{"experts_per_token": 2, "router_score": "softmax", "normalize_top_k": false, "balance_loss": 0.00287, "balance_bias": false, "init_std_router": 0.00821, "tie_embeddings": "early", "optimizer": "adamw", "beta1": 0.95, "batch_tokens": [32768, 65536, 131072], "seq_len": 1024, "dataset": "wikipedia_en"}
Below are experts of layer 6 (counted from 0) of a mixture-of-experts language model. Rows are named router (the router's row for the expert), down (a neuron's output weights, with its number) and show model dimensions 0-255. Each number is 50 + 10 x the weight over its row's rms, rounded and kept within 0 to 99.
Before each expert's rows: "comes before" lists some tokens at least twice as common just after its tokens as in all text. This comes from a sample of Wikipedia text that the model never trained on. Tokens count by the router's weight.

# expert 5
comes before: "\n", " the", " ", " The", "|", " He"
router:54 49 56 38 66 42 38 46 64 47 61 61 40 47 63 48 42 50 46 48 61 46 38 48 42 29 43 43 46 48 58 47 56 40 56 50 62 40 39 50 55 56 59 49 56 57 46 47 39 53 59 55 44 44 68 53 54 48 60 56 48 52 40 61 56 61 58 66 47 37 69 58 41 67 47 52 52 54 52 50 49 42 41 54 58 69 48 53 72 43 58 72 49 52 36 70 64 63 50 54 56 60 65 35 46 51 62 48 42 55 65 48 49 58 30 53 55 58 51 68 35 47 56 80 50 52 50 38 44 40 37 44 55 48 48 50 53 58 56 46 55 40 61 50 56 45 53 54 49 54 43 45 43 62 28 51 58 45 70 48 58 48 59 60 40 42 48 30 50 30 68 46 37 66 55 34 44 45 36 47 44 67 55 43 56 62 43 54 68 24 55 40 61 51 44 55 31 49 67 46 50 52 16 61 69 63 62 53 56 34 54 59 39 64 58 52 45 53 48 51 34 52 60 23 59 55 52 38 63 37 56 45 43 47 45 55 56 49 59 46 65 60 66 33 52 44 45 50 62 57 46 24 48 42 53 45
down0:32 53 57 49 69 46 49 60 40 59 61 59 45 40 50 65 41 62 51 39 41 45 35 42 47 33 58 43 47 39 65 56 70 48 50 62 49 51 52 43 58 59 53 36 37 61 65 39 54 58 42 43 79 46 57 41 57 42 45 57 43 42 53 49 39 66 51 72 56 45 50 57 40 54 44 45 39 52 39 39 57 44 52 46 52 47 52 51 58 39 59 45 48 53 51 48 59 40 60 38 54 50 52 67 52 47 84 43 48 57 25 54 46 63 61 49 45 50 39 44 56 39 49 41 51 76 57 63 45 44 69 58 58 43 63 74 67 42 62 57 53 41 49 54 47 33 48 34 49 41 51 46 57 45 37 41 50 50 52 48 65 61 68 39 51 40 63 40 38 64 54 63 59 49 38 38 55 37 58 53 68 60 56 38 32 61 41 47 53 42 42 66 68 58 43 51 50 50 54 59 57 48 48 44 50 35 37 36 62 52 61 39 55 30 62 59 59 58 45 47 46 51 38 46 67 62 56 74 29 65 50 55 34 50 42 32 55 43 50 56 34 42 51 56 32 47 48 49 41 49 42 36 54 48 39 56
down1:57 47 53 40 61 52 50 63 55 51 51 47 45 57 75 54 67 63 60 37 61 53 53 45 33 53 53 67 72 37 55 53 50 52 64 49 59 48 36 53 49 57 50 29 59 48 48 58 36 44 57 77 48 34 49 52 62 52 45 62 45 70 38 72 74 35 51 44 57 62 42 44 68 44 38 59 45 41 64 49 58 44 74 57 40 50 49 58 38 47 52 59 51 47 57 74 31 43 28 38 54 43 32 56 48 52 44 44 54 59 48 55 70 45 49 39 67 58 39 58 63 69 56 55 70 45 41 49 46 43 49 55 47 43 50 60 41 39 65 49 44 44 46 52 60 63 52 40 45 35 51 54 44 40 53 44 47 39 42 54 53 64 56 69 49 44 58 61 49 47 51 23 59 42 55 59 70 56 37 43 56 62 45 41 66 55 55 50 44 58 67 60 57 44 47 46 46 40 63 47 46 56 50 56 53 73 57 42 47 47 52 42 62 60 46 58 55 31 38 59 48 42 71 51 54 50 32 48 48 52 56 59 51 42 49 67 61 63 46 44 46 52 46 32 51 41 69 49 47 41 39 42 53 23 45 49
down2:60 50 34 43 52 48 42 44 65 44 42 53 43 71 57 37 56 42 39 39 48 48 58 55 66 51 41 65 52 52 48 43 35 60 67 64 41 63 50 52 52 38 44 62 50 47 58 37 49 39 49 57 41 57 42 67 57 42 46 43 51 41 43 38 70 52 64 35 65 46 41 44 64 51 71 53 43 48 66 58 66 44 63 47 42 55 40 42 47 52 59 49 53 39 35 51 28 69 25 55 62 51 51 32 30 42 44 56 50 47 74 54 48 63 46 45 62 63 52 55 58 68 46 38 52 55 58 40 47 51 52 37 62 68 50 50 45 55 46 39 44 55 49 50 61 67 31 65 39 28 46 61 49 40 62 37 45 47 39 56 58 35 52 56 56 42 56 55 59 43 54 43 44 56 42 74 45 68 36 43 62 50 62 56 51 46 42 53 51 45 45 46 58 35 73 47 48 40 47 60 37 70 63 60 57 65 53 50 50 42 78 59 48 57 38 47 50 43 38 41 53 58 60 55 41 48 53 47 62 55 44 55 69 57 55 51 52 61 60 48 59 49 56 27 46 38 44 51 39 68 71 49 49 65 55 42
down3:72 63 43 54 69 56 56 69 54 59 65 47 44 39 51 37 63 51 42 57 55 63 45 54 49 48 46 60 55 60 30 35 74 55 48 42 46 38 56 56 47 64 42 49 48 53 63 35 49 62 53 62 52 56 61 49 37 53 47 35 57 58 59 67 67 45 40 36 52 64 45 45 39 58 51 46 55 28 47 63 62 57 47 50 49 26 66 30 49 51 38 33 52 48 52 45 55 57 45 49 66 48 57 53 45 47 32 34 60 54 39 39 56 63 56 49 35 48 52 54 63 51 42 56 50 52 56 61 46 88 42 53 50 55 36 42 60 62 69 61 26 64 49 48 41 39 35 57 26 52 52 38 50 40 54 42 40 55 56 50 35 47 49 41 52 65 49 39 46 53 53 62 41 63 49 62 47 45 40 45 54 71 68 55 52 41 52 52 35 35 49 51 49 46 47 64 46 43 54 62 63 53 34 58 43 55 55 39 45 45 47 58 46 40 31 47 53 40 47 51 43 33 37 48 54 55 51 64 69 55 45 37 62 55 53 53 53 44 41 48 51 65 51 61 47 56 45 57 46 56 50 20 55 71 60 46
down4:46 57 34 41 67 64 62 41 58 64 60 58 62 40 42 45 44 59 32 58 48 54 59 34 45 46 49 28 64 50 59 56 37 46 54 72 60 49 54 41 46 63 57 42 49 63 51 53 57 43 58 56 57 51 35 39 74 49 55 49 67 47 58 33 52 57 62 66 41 33 52 52 41 49 38 64 44 50 52 58 35 44 51 60 47 55 70 48 44 52 50 43 50 46 52 63 65 44 52 37 42 57 69 66 53 48 53 67 51 54 57 42 40 50 46 45 34 62 45 40 43 67 39 57 57 37 61 57 15 62 45 41 48 64 41 67 48 66 77 58 51 45 60 44 59 48 48 35 59 47 51 58 51 33 30 49 61 37 62 43 55 51 50 40 27 42 50 37 47 62 31 46 47 50 46 50 44 34 55 66 30 51 47 49 41 56 59 45 53 38 58 51 44 71 53 53 31 57 51 45 40 36 33 51 40 45 42 40 53 53 25 49 40 52 52 55 51 37 42 61 56 40 42 41 64 62 36 62 42 40 57 58 37 47 49 47 51 51 50 69 40 46 35 50 45 46 56 39 46 50 41 52 52 54 57 61
down5:45 52 37 61 54 99 43 52 44 58 61 42 62 31 61 42 48 46 30 52 48 66 28 51 53 51 37 48 38 62 54 44 45 58 58 37 62 48 47 53 46 55 52 50 57 69 64 39 56 73 47 48 73 46 47 39 42 36 49 55 45 57 36 46 53 48 55 69 53 46 54 48 36 63 46 42 56 50 42 34 55 52 40 52 60 67 55 52 45 68 61 52 43 55 45 46 63 57 58 54 54 37 44 57 37 50 43 41 60 47 62 51 64 58 38 39 37 55 53 44 52 48 45 65 43 37 59 47 59 53 53 53 56 56 42 52 57 79 50 45 57 35 51 40 42 72 48 56 41 42 66 32 47 57 60 47 45 46 50 45 52 49 37 50 33 37 53 42 46 38 52 54 46 51 41 68 56 57 45 55 51 83 56 51 41 50 49 47 58 51 73 39 55 57 49 61 38 54 46 59 47 68 39 46 48 43 46 54 55 42 42 60 50 49 49 61 64 60 45 56 46 30 49 51 46 48 37 66 60 67 51 55 39 59 54 30 71 38 53 39 55 42 63 52 53 49 55 39 40 37 55 34 51 60 36 45
down6:84 42 32 43 46 64 51 36 58 66 60 42 46 45 51 52 55 51 72 50 64 67 46 49 62 51 43 49 72 49 53 55 29 66 50 60 53 45 40 41 49 56 48 55 45 53 33 36 62 55 53 40 44 64 65 57 37 54 58 60 29 44 57 35 59 54 65 30 30 47 69 64 38 52 61 45 42 55 54 41 43 48 39 54 43 57 47 52 57 57 40 45 40 41 38 42 49 57 46 46 49 33 55 69 44 36 60 74 60 49 61 59 53 45 61 46 43 60 38 61 48 58 57 48 52 51 45 64 48 51 55 62 50 52 50 57 38 51 59 67 46 37 64 61 31 44 46 58 62 43 52 54 49 52 46 44 34 48 56 51 42 67 42 45 52 34 34 57 62 38 64 50 43 86 44 48 35 45 60 54 48 54 65 42 58 57 48 52 53 56 49 49 49 37 56 56 49 59 61 39 47 59 57 60 44 59 49 44 52 37 51 63 48 43 45 54 73 71 56 54 39 59 54 48 55 47 56 44 26 37 43 59 59 40 42 49 42 54 38 52 46 39 59 46 71 40 62 33 46 64 47 40 50 41 47 59
down7:56 52 37 34 65 37 55 44 59 49 39 72 30 41 58 48 48 46 52 64 44 40 50 31 42 32 62 47 59 45 51 48 64 56 61 54 42 30 40 32 54 58 43 52 44 40 58 51 61 22 49 25 56 67 34 63 57 29 41 60 50 46 39 49 52 42 57 48 59 38 43 62 38 59 55 41 52 56 49 42 53 45 48 36 43 52 37 37 55 53 56 46 41 46 43 43 40 51 28 53 43 55 47 64 58 49 99 59 45 51 43 56 60 49 60 40 47 50 56 64 45 54 63 49 56 38 32 62 51 67 49 68 58 59 55 52 60 44 65 65 39 47 55 33 50 45 55 42 60 44 49 51 42 56 41 48 35 66 45 35 53 48 57 62 47 50 56 53 45 44 51 62 53 34 55 56 42 42 48 53 50 62 52 63 38 52 48 64 41 59 52 43 41 53 32 44 39 62 60 30 55 49 49 42 52 49 45 53 50 66 50 51 46 50 50 41 34 54 66 41 55 43 52 36 52 40 52 56 55 51 46 51 51 41 39 50 44 37 63 71 49 52 69 33 46 45 41 41 70 33 56 53 41 43 52 32
down8:51 62 56 41 50 63 39 55 43 70 64 38 64 40 43 68 57 55 40 41 48 59 34 53 62 59 47 60 54 52 59 42 50 53 66 38 46 60 33 53 73 52 50 55 61 59 50 47 37 55 42 68 55 34 61 53 59 65 60 49 44 41 44 49 40 63 52 46 71 56 55 59 46 16 64 41 36 40 46 51 40 51 33 59 38 39 33 31 52 50 75 50 38 42 47 60 52 39 58 41 39 31 62 69 43 56 36 68 55 60 47 61 42 53 42 61 68 53 39 59 53 47 77 44 53 47 64 64 58 46 57 46 50 50 63 46 70 52 43 42 40 51 57 61 46 47 44 54 59 62 67 54 53 40 47 54 56 52 58 42 49 41 53 38 53 36 50 54 66 47 38 55 66 53 59 55 43 56 56 40 67 61 45 59 47 56 50 42 62 54 61 58 37 46 33 46 56 41 44 50 45 62 62 59 59 52 50 50 74 47 43 58 49 61 58 47 59 41 56 53 53 59 54 48 57 61 60 44 37 49 40 51 39 75 49 38 54 41 54 45 31 48 54 40 55 67 53 35 44 49 53 31 59 34 46 64
down9:59 53 37 38 64 38 68 52 66 65 43 48 62 37 63 47 52 52 64 60 57 41 55 77 53 52 34 46 37 47 47 44 58 71 38 43 52 55 59 45 53 49 42 54 50 47 47 47 62 37 53 58 34 65 42 44 30 55 47 65 55 38 46 32 43 46 50 41 42 52 65 57 37 47 52 49 54 67 52 40 48 59 55 53 60 44 44 42 51 43 33 30 63 61 69 39 54 59 70 55 53 51 50 42 57 46 41 18 51 53 31 47 38 52 69 52 41 46 48 42 54 50 49 51 44 55 52 64 60 66 57 36 65 52 56 52 31 41 54 45 51 71 44 63 43 42 33 40 68 56 35 62 55 50 48 65 57 48 68 39 43 65 59 48 56 57 46 63 41 43 49 48 43 44 41 38 42 37 56 52 41 34 57 66 54 23 54 60 52 54 41 52 43 58 54 50 64 53 35 67 45 38 42 47 52 27 51 56 31 58 53 54 61 60 61 34 47 48 48 53 57 42 50 47 53 45 53 54 63 69 56 52 57 41 50 59 41 45 47 37 49 62 55 53 61 49 35 48 74 64 48 68 49 56 43 40
down10:46 48 37 30 83 54 65 47 63 39 57 67 54 65 51 50 37 60 39 38 57 56 52 44 50 59 39 54 40 50 64 57 48 51 66 45 62 51 51 51 59 37 52 51 48 47 53 35 48 51 30 58 57 56 58 53 55 55 51 43 49 68 48 63 49 66 52 56 54 63 57 57 49 59 46 53 44 36 43 66 52 51 61 47 42 42 46 48 51 57 57 61 41 27 32 68 51 58 67 56 58 37 46 66 56 49 51 52 42 53 52 50 35 40 44 56 66 41 27 34 52 47 49 57 44 55 60 67 42 47 63 57 68 35 52 48 63 55 52 43 57 62 59 57 46 56 38 67 58 55 47 38 54 47 43 43 33 31 41 51 57 58 55 52 53 64 36 42 63 50 25 59 62 49 62 45 47 49 55 60 56 63 37 27 54 73 59 39 62 56 53 42 55 61 59 55 53 45 37 57 36 41 56 63 41 47 59 51 51 54 46 45 59 61 57 59 57 39 54 42 30 46 60 47 42 53 57 61 56 50 40 69 49 49 40 38 67 49 25 50 53 44 50 51 45 26 36 61 45 54 38 18 58 44 56 47
down11:44 49 32 38 57 65 50 61 59 36 53 51 49 34 62 47 48 49 50 61 58 58 41 51 57 53 49 40 40 54 62 53 42 55 53 53 50 62 52 41 58 43 38 54 63 53 75 37 47 58 51 46 54 32 47 38 61 59 52 42 56 42 55 47 58 57 36 48 34 51 48 48 41 39 35 48 60 56 47 44 34 54 55 62 47 62 43 53 43 49 58 54 62 44 72 49 50 43 63 47 74 35 33 63 49 48 86 45 45 48 47 57 51 49 56 72 52 70 46 32 58 41 70 54 49 52 58 38 53 38 47 46 59 26 48 49 55 73 46 57 53 48 39 65 43 43 42 66 61 46 55 38 59 40 59 46 17 33 38 50 45 40 38 36 48 52 61 50 51 48 54 53 62 44 39 47 52 46 59 48 58 58 50 46 56 62 56 46 58 55 53 72 53 40 54 51 51 68 50 46 37 34 43 33 42 47 56 60 54 64 42 46 74 44 42 48 58 55 54 36 37 50 51 72 53 67 51 72 46 61 68 39 36 57 48 38 65 41 51 48 46 57 45 54 47 27 54 59 40 51 46 39 56 39 39 41
down12:58 46 75 47 53 60 55 60 46 64 49 46 58 62 46 31 64 67 53 42 60 54 40 55 54 59 60 47 70 52 49 33 34 40 60 51 49 54 61 34 49 46 42 59 56 45 49 58 50 40 78 59 68 47 44 41 46 49 50 58 57 58 61 49 49 66 49 55 47 58 48 53 48 58 48 50 58 47 54 51 44 61 48 51 47 44 58 70 42 48 50 54 36 43 49 63 58 53 70 35 37 44 46 52 72 42 50 46 54 50 52 35 46 32 45 60 35 44 50 22 50 61 58 59 48 53 62 55 30 40 50 51 57 36 44 50 49 54 44 56 54 33 61 58 47 42 55 38 30 34 44 63 46 53 55 42 60 43 51 61 31 52 46 53 63 61 61 34 51 60 38 64 58 37 56 47 55 56 55 57 55 29 36 32 56 50 38 43 45 80 51 50 47 39 57 67 59 58 56 41 48 46 52 39 43 49 45 38 38 68 29 54 68 62 55 54 50 54 61 57 62 49 62 44 55 35 51 58 52 54 59 81 44 58 41 36 58 47 37 60 29 34 58 57 56 46 50 43 43 69 35 49 54 65 48 53
down13:72 51 27 52 54 67 44 57 33 59 62 40 53 58 70 27 46 47 51 59 59 40 49 64 55 50 51 46 51 49 26 62 59 57 40 47 53 46 47 57 52 51 42 44 48 55 63 60 46 60 54 46 45 44 60 60 51 44 51 44 52 48 46 66 60 51 56 61 47 35 64 43 52 55 57 56 49 62 36 60 56 61 46 63 53 56 70 51 76 73 44 49 40 48 35 43 57 48 45 55 38 46 55 41 40 39 67 51 65 65 70 46 47 48 50 49 33 57 32 44 43 48 47 71 47 40 53 55 51 81 54 30 60 47 51 48 55 58 71 51 44 51 51 62 49 41 39 46 40 44 50 42 37 49 41 62 39 47 56 51 39 72 49 55 51 42 48 49 37 41 58 52 35 73 54 66 45 60 57 50 50 66 49 39 30 45 53 54 52 46 54 56 63 44 33 59 50 48 64 64 57 51 54 58 54 49 39 64 48 24 40 50 36 47 54 54 58 51 72 53 33 58 38 57 44 36 49 66 59 44 53 45 67 53 47 53 50 45 67 35 50 45 41 48 56 46 52 61 49 73 70 49 34 53 62 62
down14:50 50 46 45 41 54 56 47 46 41 44 58 64 28 58 37 57 45 52 51 58 57 42 49 49 49 56 67 57 46 59 34 59 49 56 44 52 53 46 35 43 28 33 58 63 44 46 45 50 44 54 38 53 68 45 53 50 61 41 66 65 49 57 35 56 31 68 53 48 47 58 68 50 69 39 40 36 50 42 50 26 49 41 54 39 39 52 64 67 42 52 49 63 47 54 69 56 49 75 51 44 59 44 36 61 68 66 52 44 50 39 58 70 38 55 57 46 52 54 42 40 31 55 54 39 57 44 45 42 47 42 43 44 43 26 44 30 62 53 42 44 39 54 42 42 40 45 39 44 45 43 70 50 41 60 51 38 61 46 57 59 42 58 46 46 58 53 60 57 38 34 46 46 47 43 39 62 54 45 51 56 54 56 52 42 54 39 48 53 42 49 49 38 61 50 50 55 57 52 46 47 53 51 47 69 58 60 45 43 47 53 47 50 54 66 36 43 41 58 53 78 28 53 45 44 50 38 40 99 49 49 53 37 71 62 62 52 66 35 52 38 34 54 43 60 56 39 50 52 51 41 47 48 59 47 33
down15:34 59 55 55 61 43 40 48 45 45 43 39 41 58 50 58 60 46 55 56 38 45 57 33 48 57 39 35 56 46 51 38 44 39 59 50 61 55 49 51 57 43 42 29 35 43 52 57 63 55 43 48 47 67 45 48 53 62 65 28 47 34 43 46 48 62 43 45 37 60 45 55 63 51 50 30 63 39 41 51 50 42 44 31 67 47 38 66 53 49 55 34 43 56 67 40 36 48 44 67 55 55 46 51 38 33 68 52 46 64 51 51 33 47 68 54 41 74 45 61 47 49 51 50 41 55 47 64 49 59 51 57 41 33 70 57 45 55 50 66 36 70 50 53 37 46 47 45 64 62 35 44 70 59 48 69 61 39 30 53 67 60 41 51 57 49 50 45 48 58 56 34 43 50 41 44 50 38 50 42 36 32 61 64 56 27 45 54 48 46 46 63 48 51 58 36 52 42 46 44 58 50 37 46 42 28 56 55 68 65 48 40 57 51 50 67 34 56 51 49 53 57 48 60 43 49 62 50 79 72 49 45 52 65 38 57 56 44 41 40 50 47 43 69 56 39 45 55 61 52 52 67 45 62 39 55
down16:60 41 53 45 62 61 56 50 57 47 54 62 65 65 64 35 60 48 47 54 51 58 36 46 55 46 40 69 49 44 50 56 56 38 44 51 56 47 64 41 40 74 48 69 44 63 53 39 46 42 65 71 72 43 55 52 54 46 42 48 67 58 50 43 50 57 68 64 67 44 54 49 52 51 52 52 40 36 47 51 44 44 57 49 56 60 50 41 48 43 71 62 63 37 19 56 54 45 41 34 63 39 51 66 47 39 59 52 60 60 57 31 49 49 36 40 57 43 47 49 49 55 54 53 59 36 57 36 45 37 54 31 55 60 46 55 50 38 59 45 55 44 55 69 53 54 46 56 39 36 55 58 46 51 49 49 51 42 39 39 52 74 52 46 36 49 50 65 50 51 49 70 68 47 54 61 46 55 53 53 65 59 42 35 52 57 47 37 72 52 47 60 67 62 43 50 56 49 62 57 41 75 62 55 45 75 41 50 58 63 51 52 40 55 48 54 63 42 56 58 58 63 44 52 38 59 44 59 66 46 55 39 48 54 40 66 49 49 59 51 39 53 42 43 18 45 61 39 41 44 32 20 56 55 45 41
down17:48 61 51 23 72 29 52 56 59 30 33 46 32 41 29 52 41 63 54 47 60 41 55 48 50 61 62 41 44 40 62 59 56 69 62 57 46 32 32 37 57 47 50 49 44 49 36 59 56 48 67 37 62 39 42 57 42 60 56 58 38 57 43 53 29 40 42 64 35 49 55 51 50 51 49 50 50 63 42 37 52 50 50 44 39 38 51 51 52 47 29 44 30 39 67 29 60 34 45 61 58 50 57 59 58 52 53 54 33 48 37 36 58 36 50 47 53 55 53 55 51 51 57 60 46 35 28 51 55 72 41 59 36 43 51 58 55 42 36 63 38 32 49 35 51 56 49 61 40 56 59 54 49 43 46 55 59 51 53 55 45 55 38 49 65 46 53 47 52 36 46 39 52 35 61 42 52 51 56 61 38 39 36 50 54 41 49 56 52 50 68 52 51 67 38 47 58 66 62 59 59 42 44 45 56 49 53 52 48 50 45 32 56 59 59 45 40 67 50 54 34 37 62 46 41 48 55 45 66 47 50 57 34 37 38 43 77 52 52 53 51 53 60 58 52 51 33 57 70 41 48 71 51 30 49 40
down18:44 50 73 37 48 41 52 68 53 48 57 57 30 53 62 36 51 66 45 38 74 53 45 45 40 70 58 31 51 45 52 45 54 55 42 45 55 46 45 50 60 44 55 52 61 51 43 62 49 47 59 61 41 47 47 34 45 50 56 60 47 48 32 55 53 27 47 49 49 28 56 70 52 56 51 52 34 53 47 53 49 26 34 36 67 52 46 53 48 56 57 59 51 56 75 54 38 47 55 43 60 54 52 49 65 51 49 45 58 32 65 48 56 36 61 52 59 48 67 43 55 54 45 55 52 46 52 39 54 45 36 65 49 55 41 56 50 44 54 33 58 36 35 44 63 51 61 60 58 62 50 35 44 42 54 55 47 62 38 55 53 54 59 53 43 42 40 58 49 36 47 44 55 35 45 46 72 64 53 69 62 34 31 63 55 35 48 48 50 68 51 48 38 65 80 52 60 50 59 50 52 53 55 37 41 57 63 36 61 52 66 45 54 62 45 50 43 54 31 52 41 44 63 36 47 57 49 44 71 65 51 62 51 36 33 55 51 74 45 42 59 56 35 30 46 46 52 58 56 52 53 41 67 38 68 41
down19:53 36 45 22 29 08 58 73 81 26 30 44 40 39 56 64 47 63 35 59 45 54 58 52 51 59 62 59 50 35 53 52 62 69 47 40 44 47 60 65 51 59 58 48 51 40 34 51 48 47 46 37 55 56 42 72 47 45 40 50 57 54 45 38 37 50 46 43 45 43 40 48 38 44 37 47 47 55 50 66 48 38 60 58 51 44 48 52 55 52 30 32 65 43 53 43 46 47 47 66 48 58 59 50 52 48 19 46 49 40 36 46 60 50 49 54 42 50 51 54 49 43 52 27 45 55 47 45 37 61 49 52 31 48 51 32 47 33 51 44 52 58 50 38 55 43 40 36 52 40 31 66 41 45 53 47 52 51 48 51 58 55 48 66 51 50 34 55 50 44 48 54 62 61 45 54 44 44 49 39 39 36 38 53 53 56 62 31 42 51 23 39 41 63 64 58 49 53 45 43 60 50 50 57 40 42 56 60 54 54 59 47 56 61 50 40 49 64 59 28 47 54 50 50 55 52 58 32 55 53 38 42 47 50 47 56 53 47 59 52 49 65 51 41 43 57 39 71 49 55 59 63 62 47 51 50
down20:55 28 57 34 66 42 68 45 48 52 38 76 55 43 45 38 51 49 55 53 55 45 34 62 51 43 61 46 55 52 55 52 53 54 25 51 57 50 47 37 59 45 57 38 49 58 43 54 59 62 65 38 46 63 44 48 34 49 67 53 53 54 40 39 47 41 54 42 50 53 50 53 26 62 69 47 53 71 72 44 38 48 41 45 53 64 32 30 45 40 37 48 65 38 59 50 64 57 58 51 47 42 50 55 75 59 53 30 41 38 40 45 43 47 51 45 50 63 58 48 60 51 51 66 36 57 65 49 40 38 42 54 46 56 53 55 39 76 70 57 64 51 60 63 34 45 63 41 63 39 45 47 56 58 47 57 50 64 51 41 46 56 53 48 51 62 55 67 32 61 50 45 60 43 43 28 39 41 54 55 43 71 53 57 53 45 41 47 28 44 62 46 63 46 62 40 49 63 62 46 46 41 55 42 60 34 54 41 45 49 39 52 67 39 39 42 40 50 68 44 56 38 31 54 52 49 37 49 57 50 42 40 37 41 44 45 46 39 37 45 42 60 62 63 46 51 48 62 33 62 56 60 44 47 46 54
down21:43 46 42 39 61 40 84 55 54 43 50 64 54 52 66 38 36 50 53 62 37 36 40 37 49 54 39 43 61 51 53 53 45 41 42 50 53 46 40 44 42 46 72 53 45 49 44 47 54 48 70 50 54 56 43 56 50 44 51 57 30 58 52 54 64 61 42 47 52 57 52 67 64 51 47 53 77 56 49 37 47 37 43 69 36 38 57 51 48 55 28 57 57 23 50 38 35 64 40 27 58 54 62 39 46 41 42 42 45 49 49 55 52 43 40 45 42 34 58 38 43 57 60 64 45 56 53 39 66 42 38 50 39 52 56 27 52 60 65 45 54 49 47 54 60 47 51 48 58 39 53 46 44 41 62 47 35 63 57 35 48 49 64 49 37 59 43 41 70 57 46 39 65 70 53 35 57 66 46 34 35 70 35 47 49 58 50 46 51 41 56 44 55 34 39 47 52 42 53 50 45 48 38 40 41 53 43 51 68 65 54 55 59 47 49 56 38 43 59 45 57 46 61 33 72 37 43 63 67 35 64 62 50 35 59 39 47 53 42 41 55 74 44 52 57 58 52 42 51 66 40 57 48 52 47 38
down22:55 52 45 60 66 48 60 56 57 52 42 35 40 55 44 47 46 49 58 47 66 45 45 47 51 43 43 27 64 52 42 53 47 48 58 44 67 47 46 49 52 42 60 56 46 65 55 51 38 53 62 61 42 51 58 59 53 51 44 45 34 51 53 61 48 58 58 57 53 52 59 45 53 42 61 53 37 32 43 71 37 62 50 57 38 39 64 45 54 62 54 49 54 43 61 48 46 62 53 40 51 54 57 50 42 62 36 51 63 43 46 53 68 36 45 60 50 46 65 61 46 59 66 64 61 40 56 51 43 54 35 32 34 46 45 57 60 58 48 36 32 30 47 55 47 51 36 67 42 52 65 43 30 66 62 50 48 69 62 58 46 65 55 58 36 57 29 41 61 47 58 52 58 44 64 52 47 66 40 47 48 52 50 46 55 58 56 36 70 54 54 49 42 53 34 40 63 43 54 47 65 60 38 49 55 53 72 37 70 31 64 56 62 56 49 32 62 28 46 57 52 62 50 27 64 47 41 58 51 50 59 65 54 38 40 56 49 60 71 40 38 70 50 42 56 70 37 53 65 58 58 25 58 52 41 53
down23:48 63 40 39 74 58 63 55 62 28 50 42 51 68 49 40 48 37 55 47 52 55 55 53 51 47 47 64 59 49 44 48 55 42 38 49 48 45 60 60 41 49 41 36 41 47 65 39 50 47 39 47 58 49 55 51 66 53 83 63 40 43 42 62 43 40 53 52 57 49 41 38 67 58 46 53 64 41 37 53 47 50 60 50 40 50 43 24 43 33 42 41 50 57 39 49 37 50 55 71 54 56 36 57 30 46 56 52 57 47 63 57 64 35 52 53 37 53 55 63 43 51 38 54 48 65 57 50 68 38 44 37 54 46 50 28 40 43 49 42 35 41 52 41 44 66 54 67 49 36 35 49 46 54 63 64 66 52 36 52 59 48 43 42 47 52 32 65 55 49 59 44 68 56 41 56 43 60 46 52 65 58 35 55 57 45 69 51 72 61 68 61 60 56 57 40 30 43 51 57 35 55 44 72 54 54 45 46 58 39 57 53 38 45 40 70 48 46 44 33 41 55 59 39 59 46 61 58 62 40 45 62 66 41 54 62 53 46 34 35 60 37 45 44 57 60 50 28 42 40 54 44 46 45 52 39
down24:64 86 45 69 67 92 62 53 44 49 70 58 55 51 66 47 38 48 58 50 53 60 52 54 37 67 40 50 56 67 45 40 48 54 73 43 66 40 56 61 48 67 47 59 54 67 61 22 50 47 45 45 50 45 59 46 49 56 56 54 55 53 53 69 55 43 46 56 43 40 53 50 45 60 40 45 42 43 41 59 62 55 56 45 51 58 41 48 51 49 59 44 33 52 41 48 68 58 46 41 64 52 46 52 42 63 34 48 43 53 65 43 54 49 52 61 39 57 45 51 55 53 65 48 56 52 60 45 58 60 64 54 60 53 48 45 63 51 27 49 45 54 48 53 47 66 62 65 37 40 44 59 36 65 47 56 38 28 48 41 42 44 45 56 41 43 51 56 48 38 43 45 67 48 43 62 55 53 45 51 45 67 62 42 45 58 63 42 46 36 47 63 47 64 51 56 36 66 48 63 52 58 51 48 55 49 78 41 49 43 37 53 53 51 34 67 59 44 63 35 48 48 51 39 39 60 58 72 66 49 56 51 51 65 45 50 64 30 39 59 53 43 50 48 50 47 51 66 58 38 52 35 42 55 44 50
down25:51 47 38 35 65 38 50 55 68 30 40 58 30 52 66 52 50 61 39 71 49 47 49 47 49 60 36 30 44 56 36 57 60 48 45 41 49 39 46 38 49 48 51 41 50 54 46 64 70 62 43 41 47 40 52 46 44 41 59 44 42 54 40 56 51 46 71 35 53 54 62 31 67 44 65 66 50 48 64 51 64 51 51 38 57 40 47 58 58 51 47 58 54 51 45 55 46 60 48 60 54 63 72 39 54 55 74 41 44 48 28 49 52 48 34 50 49 45 57 61 47 59 40 75 51 60 32 44 50 52 37 56 50 68 51 48 29 41 73 44 58 49 33 52 67 54 50 58 52 55 47 51 45 45 44 35 62 55 52 46 31 36 51 43 64 53 42 53 58 48 49 46 52 44 40 36 51 57 48 49 63 53 31 60 62 67 44 45 41 42 48 46 51 34 53 52 38 36 45 52 43 46 34 54 53 65 49 55 30 34 54 66 44 54 48 47 51 46 55 47 40 46 50 40 53 50 50 58 75 64 50 50 50 53 46 46 51 69 68 58 63 68 31 36 48 61 36 61 69 57 66 67 55 39 66 49
down26:40 57 51 56 50 64 47 67 40 60 55 44 45 38 39 50 54 33 43 43 72 48 24 43 66 62 53 43 64 60 45 57 55 50 40 51 44 33 37 41 51 57 40 37 43 52 53 47 60 64 39 37 40 34 51 44 62 55 47 39 49 50 36 58 42 49 32 62 71 43 36 61 42 54 57 49 63 45 54 41 60 46 45 53 42 29 55 30 57 63 65 60 64 39 53 60 51 32 35 47 43 37 40 70 47 43 29 47 46 38 48 47 58 57 54 36 53 58 53 63 61 57 57 49 49 46 65 62 63 53 51 54 45 45 58 43 57 56 52 54 40 68 55 51 48 53 54 36 39 59 57 37 53 50 46 50 35 64 66 62 35 47 58 52 51 35 52 48 50 34 44 52 70 51 51 67 68 46 46 57 57 41 53 64 49 52 56 54 53 46 48 50 38 58 38 51 48 26 65 47 50 62 70 53 53 58 63 38 66 46 48 45 45 41 21 65 65 41 42 57 38 42 57 40 56 55 64 41 41 45 51 36 66 60 41 61 56 57 52 48 43 51 46 49 43 66 63 51 50 59 20 40 65 44 44 45